Experts of a small language model.
Size: vocabulary 32768, 70.7M parameters.
Experts: 80 experts in each of 19 layers, a sigmoid router.
Below are experts of layer 11 (counted from 0) of a mixture-of-experts language model. Rows are named router (the router's row for the expert), gate (a neuron's input weights, with its number), up (a neuron's input weights, with its number), down (a neuron's output weights, with its number) and show model dimensions 64-127. Each number is 500 + 50 x the weight over its row's rms, rounded and kept within 0 to 999. Numbers have three digits each.
Before each expert's rows: "gets" lists some tokens that make up at least twice as much of what it gets as of all text. This comes from a sample of Wikipedia text that the model never trained on. Tokens count by the router's weight.

# expert 49
gets: "a", "i", "l", "u", "h", "s"
router:456396528490460512434570529494486441509539476425513461530434500490519552453416480503535504507539532381616600445555432505565455576505610525476482478537509491450599475536498405550554531509526510
gate0:503498531553553473448552452535556509520525532502528407432421507470471548506415517449552455531542421520489462486587436485485482543459416480389449458508560458572529453548524427556595467587490498
up0:480601515506535461561561588524416421494436555518404447528469494563600576482525483479553481422475455537628537472598537504523434516423502558437500537525522427522568551529451485491548508466437556
down0:511426462507432469499531528416542460464483521472508493526578541403460520520526520466513453567550510512487476502503480523537488470456546487570553561498405600531374507455522504524457413555514533
gate1:546476594550456530497502484508457409494571451477451431570499510486541581410433485496500508472434536490559429433549437485552467525510485487531472437526464497483633425424453451538616465577546556
up1:509441475501520485420529545532490485501517563498454578625463465483517502560502460449470594468479467536502554449448510508455493457506497581408522474584490437460540538541433576543534531455519531
down1:563456480537484587450545481496472532419499481577448496510426494503471473430617535377562565414513501458513497514530559471536538483509521453549569534568533491609493536443469545518569573488454468
gate2:439614543523375533484414531522613444516516436448513557485446537513478473502400480421481516413530492487469589509501569579494478549555490560463404550435559470522443495523468510516524505534561648
up2:517495459435488467696447454390510474502440525538490434472454438512465461503514488467529513503522515498444516540544513525513421515498608531547605549510480471596547449576523511486385547570516514
down2:508467473451474510525393496494528503522506480490368484475612515497509463516478451490557538437503537549484429552592472456498533571423448509458594517568507486519573471487559511536544540482419447
gate3:530475463557404576542584469520506536447514567519576462457459400477536458442390391534511515532572465450548525487535447495499583505455611564493516495556538412468548559558516478499450525476546553
up3:501574480505529551397431539501542465586491547405427562488401519490471590492499405593540579573443543577576602491540541426493386599440525417529553475530455549459532461467486480575609446479519598
down3:479577526387522538500455399480493479364546464399535450432506533470436540502548544495494520534555503445469471567463516515491425491516482488554558441602537511518534433480522559444491504459508614

# expert 78
gets: " |", " at", "th", " of", " York", " St"
router:502507476494477478552485428540493441586499551478511535476457472427512480445482515505408533492447447408583514477423458568464492549461522536425489522582403410478489479456502492448635600491523470
gate0:421437532413530476455513547425557432458547515509490480542499535538537530537519481540492482516411490569510517509505518546582515480494523520502553514508561510440622455484614394489462518549561507
up0:531482610510529499475576540674547536516491537504441563517480443485542436561476435521470464406577548479447453471571459521481385519568434406534502553550470536538400565540494499613541473516479534
down0:504427526453506539458553500452463504448523499454498497455553523522498513493449491485519546442591470494458502482463420565485504570468475608547566336410538495602490385500511477510471523485458503
gate1:587420497472522539491444434474447536523437553426471493375554475476457608495520491552533481485490491537491554558503474520501425493485533519520459542550480622581494521495409537448447610545562424
up1:525498481471559440458552635526600463439463360586573490600527516525497445514476511503505515433588559529524513553521521528464458531486511478472521526461516449467407517541485429536538488569452499
down1:476499443507410399476486436538562497516490512473397559507537463546475366426530464490522430548484472438532539528498554463612481603575633486451494458524536557520436551393519483494445421502472523
gate2:486523485505582447497564553506462441469545412563457467511457520389512461486539544687519540530490510599380572558460425495556554505568465518458505466499551520446545434548545535459493503450517527
up2:529542404515524445516619375379550514498459584458517516555513490535488454529454530476563494438557493488493358467532553359526463471517543497600498478504562438458489611385399498514532431552477472
down2:494480431502478437465462377507508504557497518459596584450482588681470437552554515444459495457488468416419512514551541473402459490473532498572519472416499489612483495459605488457489422491457429
gate3:547535444493521399514481593521596494494491500483486553457501516504549399507491526537455466503608561532544488403521625503492539476364493534483508505528519456451509464498436491512407507581534542
up3:539447521538497442440595437490493477516606521536401505508556439492508494492506501520541474537563493456446463463478492512519560398534580468543471469468530478571513427403464502526475600455388478
down3:499544472521482450488437483498433576560452545519466538417481427494573502500496543541443468485508525534494527468498487482516428358467521468530489484558519458455472466568489552550560459419442532

# expert 67
gets: " and", " with", " of", " by", " in", " to"
router:480423536432485483451464524499472490598565521472568438483457513469507515482374432451481411569500449477493463520547462500518473509554542578477567562522429508463560450476487458526540512519528464
gate0:524497502520520473580558495543418528521514524548538524464498524548536529520516563512532486436585460457560523571455465476476419481505543475485493424529394529507567543387554472438551555561450499
up0:486508464479591468426469530500520513476468549533450515446518498460535505509546541480410480492473409495474512510422409545475499529522454480506466506571417603518469566519498505469482494427444554
down0:516480494528614506449488557476514577504486498512519508433488520581488503489547510441365422494499420493432519430472498460567487496549390439535572507504474552516533543531498482484522389479477469
gate1:575478480479548572564482433438540527461620465393490450491450521545548492479462495503560417543464520480471545482540571555489511554423496456508476438513456488578466432588438481497497526496407534
up1:549603545398460440429442498518516571461479537493421603522510543454430543462470563496464518577585472529457584556571497564519554520406522472511575504481522515517436587517473498558512530538422584
down1:446474468382444518545509574515455378532495476521524494454447550469558565463407469538539521550506492624558483464440458593503396484504487474538462411447541462458547466579440531510529492517531494
gate2:489547487548537451406554407402489509416462546563490507398556450504527560523473487532512589490500548500506458501445556496415420478472446518520472468472544507536518515438566441535499449565441472
up2:543455601382412565484512402513570514557455475453451445458533446473474501509501406479422442500498534496540562449545425536523542539546503512544465534596522539563521538443551567499581459513449448
down2:448549593494520453403409456563615536552548487496521642462600470566476472512471552488489405448509446512501463423531531448537542455596457502479526508450469434444505558420482443405484526483553412
gate3:572481520436650603483582571540537466497503416488450464552421528450399535551472549463519580506572469457514531504547483448574539456536562510421348564570443465540546533355524502461541498505605449
up3:393488501570508376545537471512419607487471499546516585475545500477564421580489484553480400449463429450477507559434532488530520553485433521471556425440573452588491393526497416636520531440472542
down3:440533634425488525522556478511555461436450555525466495449500513516511512505467535506484561502549545585570479496592502409492572566477459492580636452542543496446544519426402478557494490481467475